python train.py --d_model=128 --n_experts=256 --experts_per_token=4 --d_shared_expert=0 --routed_scale=1.0 --n_groups=4 --groups_per_token=2 --lr_router=0.00136 --vocab_size=8024 --norm_eps=1e-07 --lr=0.00674 --beta1=0.9
Below are experts of layer 2 (counted from 0) of a mixture-of-experts language model. Rows are named router (the router's row for the expert), gate (a neuron's input weights, with its number), up (a neuron's input weights, with its number), down (a neuron's output weights, with its number) and show model dimensions 0-127. Each number is 500 + 25 x the weight over its row's rms, rounded and kept within 0 to 999. Numbers have three digits each.
After each expert's rows: a language model's description of what the expert responds to; "mostly gets" lists some tokens that are sent to it at least half of the time. This comes from a sample of Wikipedia text that the model never trained on.

# expert 23
router:478517492548498480533523492502479490487516489477498528509541500484525513527487476491479548503462517501443494530476465506493488493522520523510517486542502496467513507506489485504528543520515485525472467487543505512500534497483422482482532487439547453477488500492520496486453504532507488484482461506492513481521528480509538510530531481483579483487525516506519504463482538482486512510528
gate1:461548486506517505524549464463527493469479520524550504456481503523556495547503488523489522517509508499504498541520525539505478526447532458462538502504505492474521479507503501503474511498513488516547530496538525484495544514500502446478547480473550503488522523522516483548492511510501496507513512494489483490530482559511511488435517463507505497502517524502495498468498477478498517487492
up1:458545549498522497524508488467534485522481540518524532514514463485535528523527509481534522470479488476503523498513453497510510535497479487461471520495516512503462460506504504491488443484509527489507484508521521498533523525476442494517496454467511541523513493470522538452528527516513487530465480487492485491470503506510511553486497467482509547499466530494530508519513528512525450510534
down1:450511492488468535541499487459476478499472491459547489449508469478487457527462485532496512504534513487517480477488478528548465478505525508486503491517489517470493451483480524503491490502503494484482551481487519512495511516505493468491561462488520519550529498511487486491493530508507466541502519451518496519462536517464498503489502493506502527477485449504514535458491446537503470503528
gate2:505504498501535442485502510460525487499517491507452504501500486468480504504539479485502472516477500477468466494570459488544508509517496502508538484508516462545497522497480524552533479484541481461512479487508490463495493505496441491467505480543515470514468506520510542518475482496523561518467514510524504526533501499478506486492521474529475496515473524465540514512561491495467506471503
up2:509496484476473510489475471505502514493481520498553516530489468521527523518504508513495460510527499524499529504498506501499565569504507525463473473516534507496492524524536524486455530508463506517511514520521514491488539519478449487500531494483471530475510528537475424504503557505515507477502477500507466512513484535496496531561476488469450484478494490501477482506470504505532538538481
down2:475515499495480495526472487503511508537513479475480450523551500462524472485450498499525477549486475506469501484546505493529516476523463525506530537495546514518492511541509514528516484515493482443507561526513508486517539495494486461537475516484499531481542540538445457467516526556502494506481493526457458520493500486515492514506507489528522502526529496509496476504481481497506527502481
Word-internal syllable pieces like ith, ath, ar, han inside foreign or unusual names, as in Minas Tirith, Timothy, Thihathu, Narendranagar.
mostly gets: "mad", "har", "ith", "hi", "han", "acher"

# expert 60
router:518507505476490497490484479511489479516504481458484514504517482463516546499478489488523506451484526503514556512499507518487517485507480480507534490526543510497425513521507493503501510560500520520427537466521502468489559482522505524497496492498501482457519489472464560510500507551489503512485492493512481492546548525469526505483488493464486490488532486487512572535496489493517535502508
gate3:465493545475503451518547556473507465490476506481488481513522531523481512502530496496495504503435530497535487482500535553528489514556475503493493525493493526504477556538497482518502476503520466515496526480493525536486474532497491522477504491512535443499492510483442525515474505476494537506502492538520497473516485497524515469488452509477484475499537442491520454510505485497520512502513
up3:504466515557513471513509529493497491493463495466495496497434517527500486529535502482511492504456557495490513485506486502523499506533492517471475513475505505515443563527459464513496540501491480457476495516538496553503522498524468522506510491537511523497486511505513507475495459455504513497531458528496503520506498503500518493481490533496491529482507514448533453493529529520489565491542
down3:499553485500509495497494526500509497496544510536462495500513515509485502545523476474524497514497502553511484448514530500493499483511453525539502521476469508480511476466521518523490486505479555514512546474523473488471512535485534563510481494487479488533444530451491487500528515485502492502522512463437537491460487456493532505507516511456474510453461483529505515498499525484523504521488
gate4:478519462533503480511503472479491468514506464511495536505498512514457493501529503546547527466482546485517484519509534461524543486557482506462473459518523471495497479519493508527490483478532463513509551456505502522486525508518498466500509512506493471510477509527513566487500546482502548495516540498510480520522538471482481450454464501514514497460471491501491503476527490504544499509515
up4:513488509466511507500468495507485534518482527474511495474502499541549534496518506415447503502508506491511524501502460521492475518532548554504524539530482551515490555476495490545520540460504501461464464503521521488474493498480520502510516540523470503515504485499506470476468461493518473518495461502482519505505469517495512559499550467492524505469532510494500488529487494502478508485492
down4:489523486507478507466496484501517536461475546507467515486513474492527501466523473519505511511483526510528488457516510492517493472502471493497542494491475451521539514534456519503468448512457507500492474518471468468525480479526471486489524513508506533464513501462440480514488490483501497519504548475445479517527527508453497470476525456513518494482513544510545502462478480499450511490478
Opening or middle pieces of European surnames and species epithets, such as Wel, Bed, Hale, Falconer, Egerton, Navratilova.
mostly gets: " Wel", " Bed", " Ry", " Hale", " Has", " Corn"

# expert 52
router:506501503470499501468475471513455506505494517467489498558495531514538534502509475543476492472513513507476523485492496452528526511520511466457522532541526494527500522521508443489496499526503462511471477527531494493507535482451463484519505492499515470477507495509498482494464502470478524537515476472518492459511501474469482512546465483494577481485499529500457524469439481509517482503513
gate1:448484524494529488493511513528493513498476519514496544538499493463487518489523508548505508520479529498484521548509507494483518512531533488518504484503529536454488516530517445487466525485477509459451487525504519500517543477545479479453457541491523472492502476494510494497478499492476527549508508512479453495522478498524488509555528472498521514495479538521431500485501459513496470467520
up1:578457496513478476557511495505532446516508483490483461476468528551495491523489513488481498487480493499513508469484478483519491530475528472542503524496459489517472515502468534545517468510500506519519497467473524506492456510534525529534515468498475516496501506518452483486502569522535512466487495489527547530509495514478527479490484526495494515489490468478550514509508539478490513508528
down1:479515544527493526484490523488505517489513495539511496491531477484515505542472477471475517483473492487552477467479498509482473543512531497461544517468497481531518501527551515509490527518489514518484500510493498468463569495514487515494546490498475526555508467486486524476522453495519517450473518459536505516515509488515488456524530463523512499521481544516510510535529527465487534536500
gate2:513526524502525516542510497461464471489557530501519517523493539511521512503488525504512490452462474434470515513490505517491529530507510490460500523477511448532503517527447469499499561472547472485537500507521506556490480523483482510522478478478517477514526496449520508462476472518495499493536519533501498497506488480476476539508478488480506480526504496508454555509484504500476491474511
up2:462465478500495507494472487525505532505481435523476479529512503474495465488510509547456500508495518516497490492487459464534449520496526495536468520510526483533532513525493495529459460482470504513468522493545509512500527450510540542498525524484487498497494519537507492535509515494519529500441512485506470557540499536458480476470491509529491508521476507501512479472530463503502475508538
down2:478500475508481525488509497468514491537465532485487539462490483481440489517494525491462544522515529494475524496473499539511485507491483487502521471474508490498539460486510514484477455538481522475479492549491462477505502468515508521511537492508496516513501508519533551482461529502534478518553506542504503485521495526450508509539493504466490492518484514544470491516537501531450565531496
Inner syllables with ch, sh, ak, he in foreign names and words, often after K, B, Z, such as yacht, Nachshon, Trachtenberg, Deutschland.
mostly gets: "ach", "ash", "he", "ich", "ak", "ech"

# expert 30
router:522511512480508457511498487457503491466463515480488492481489485506522538510464468505464534483493506493469475543440468456498522491534524492489492507458504512478490487518510526482581496556519513535514460491500506499514499445500514493490518505525543486512538501460461473461524508524494499545489480482496464512522488436478521496509505498492526482486542517480495525512480477482519531532480
gate1:479505508476505449518492514519501482497535540486533441535486499510504516503483495447491503449502501496510467535483496475487533496509508503486487517525498478475485530509466515512529474524438473501522473533510469482489515515483506504529498497507498514498507515491490540486466451498449439485481523504517504440513506493486490519489514504511462479531492505589547447482516501459519481493500
up1:448509527501510498547514527499462475505465464490538481494503535517503502592519510453516476533492473527516480525497518517480501474512537506539494464483467445478428492538497519500503474524511497482541500521491534487472497477508478509523515473533535513528502459500472549478507507506482494491512482520489502517519526527514495493518528513528476489484534470508477487487503515491539488509456
down1:477490495491483519496508480522501525518504480488543463515535480454505499474474519512542452490487535514492531516522464470527556486527452516472502502521534522478529467493506465495517503506485560466512513508471478522523470525485539539558496519509438538496537471486531471479467472490504493481508512445494497501489492524543499527531482496515532516490496451476478507511505485488499482499478
gate2:468517479521504493533512481487532544479499498457495485478517466457491489489520467534442508532529515524465500516485483493533527537444474491525505475502462519452490493496467506437511469476492507505507507505524476480553494478467479507499482436492523513508475511523452505503496513479489501514496503473520526453482527500534481493489498442477483443483520482470505519517523528479484527485496
up2:471535512480486499530487481540493475501495535528491527513462507544511518433487512522534496490503489451511507479534504518470479504526498512446485476494546491471528519517523505522494491474487539511513506503457452517479458521500476520488468557522487546446529503470476498457457500477547529507505499493469474496489547485473509497551482534495518493494492509519477469489488521508494478488486
down2:525501477485517510469499496472502473494465536498518471488465476531452470516531465474524502502482510509472506488462470464472506476485507513469544486489498455531548530491431448498512542501512472467498500461506461457452477515514485524480457460512516488493493466478479514524519491542472517522500495491505531497472510515478518473466490494484538495527512507504502475536514506540535535483504
Short lowercase pieces inside words, mainly in, il, h, r, l, u, as in Dest-in-ations, so-il, Bio-in-formatics.
mostly gets: "il", "h", "in", "r", "l", "u"

# expert 15
router:543552508504540477506500514533488472500454502478511517505504500508502502512506494503482518489502531524484512492517474530526479548496511469451489504530453497509484526517494501449554543510503492554464497548509485492521507469502501508519495529515530460512509420528461530491454514534522541504505526486500482500514482496461534474507498482492495473507525541502515493490448513476529541479520
gate1:481499456506479537482502495506479463502512520523535525514520507519520488522493485483503576503485486500537532480520515478439522523504469462482533518465511485501474486507492494453484457555467485506518431508470539511434472487493516535461483526492482494486505481514448512438519498538498502530492515505495496512513524488545531524511499516499508501521506512496503511477527529485510494460503
up1:501533492488503533488505487529506491526473485508505522509461497485507513525470506577475476497506490534498470514470495490536496542493533544504462452444536515512490491460562501535478520497495493469501541476527483472484477486483484466519518510505490520497485479512521485525505516479537475430484460527524479507517520506479499494496468505492520530501489461525527480497505453515562465521509
down1:498509505501452512478516541522527490514455510504523489482532491512490470510485484471526505547470514512511513510484504475517484571504486475541476459502502506510448503493489561526478517552454534535523523513496503518489541509482473505489552463506529543484496451473499492505526535470516465518514472515490539517495504520466538481480506460502504539462505499516470517493532513506482468491489
gate2:473533471495502484526489517489507502481505493508492499480454490490521487480504557489488520497520533493499470490488489502530497555514491516504486500506503522497510488504514506497556531460492477495472496544527454492472531496519530486525489508502513466504523418505506513506484493495529473498516486491450532508491560504469538498481514488501537523479577464491515471484521512468594502498499
up2:457505490510482468481465450484470532493457501475533497496510479522508494470489510543514466502519527499499490466529471486510484490513501554552512469473503518459537496532557531501544465492519520528465520517550495479514528493492468544525517480522518484478544528518489476483514532510556509488531484510496508506498496515522478465506470512523493519556518524506497495535459487499523521466500
down2:518518512516486525475528533485467535520544474521462505486539466524525481492540485499508506483481500503514487481532510496465496457501524531506548441518460480467510517493518536528491488497498471508507498561515504530446470531502550488498487483549473537513507518506485519520507527524525530468515530498490475485497487530524476482528494435469513493480513483485511441489499501474519479477536
Semicolons, spaced slashes and pipes separating fields in infoboxes, career tables and coordinates, like Real Salt Lake / 42 / (1).
mostly gets: " /", ";", ");", "\";", " •", " →"

# expert 41
router:534514482497515471456488507473484494536467492546487523510519531514505555523486509529480510487477522516488530514490440533514502516472499483479507497494513519507504534511505472490511519534458491494510508532507464443530524494457507523501522527486510476477494444527478483485508509516458539528490468472540470494521503518450524506460524465481523520481503476479482563525497508504501505506572
gate1:478472528496477556519488553487547518525519538483492499514525464489523488508494519532490496491480471487490503532487528525508504534487495497490523467521549536518509537514512467510513499458510482550462513502492529439527504474509488508468481468494486457535500531505504510472504521459509519484475465513514513510525491487535540451522497503496463461535539543504507500500471514549495469542495
up1:471498507505477471455512519502497510470478490516537502510471485513478516504506511509529532476543503519479519510502473533491515480494438493532497472486486485490461475493508514517489492552526507512529517466484509446502511499506476479509488539529501446502469492473484502461536483520537507490467489497519460459473499503477504492484556494474489496470546563434491471523470506505545552498510
down1:454507533493466499527490504496484556532522504523466507514537515459493505468528488490506484539497510532529446503495539524524471521493507514483504520530460558537530522489502490484477440525516510461476494475514511513529503524481543531502502531500438523520494506477492497507496453449496558493506470479452510462466505492530506506480512497505529519467477492505503494475513501536493479489486
gate2:520484548462511462481509494493492513549477529499474452498474435520532474506519521500511455498454492514488531513530471504528489537512502460508533506511502495518476536484498522463534477515495493490521523482550519502512541505523517505499492479536510444480516509467507506500475499502538512499498502462489516514522471499493487465449473469478519507516508466549472469532530449532533520495477
up2:509525526505487469480530525499502521529478515488457479475438490516471523510510495461506547443485498542482511527524508477524484493494483505497504474491536468509531493478508489485522528525503500488491516514540481450532506481481492473509507484508495481513556521504482524531497464498458528485505479513512474466547495516471532548470514477494508515515480457558540478480493508475539565519513
down2:512509550493461503494468527480485527494520519496499474487508488492529475520481499512533468492481494576524491481465495545492521537496530471495484436519543527547447546494498483485506507515502502471463492492526485481512477454526510496500477482485531490462509474464461493505475505482520471517504535460479512527500513494503494491480497531500492469513537476507547478555467493504448484470505
Short values filling table cells, such as numbers, percent signs, blanks, Won, Unknown, Democratic hold, and football positions MF, DF, FW.
mostly gets: " Chile", " MF", " FW", " Yes", " DF", "%)"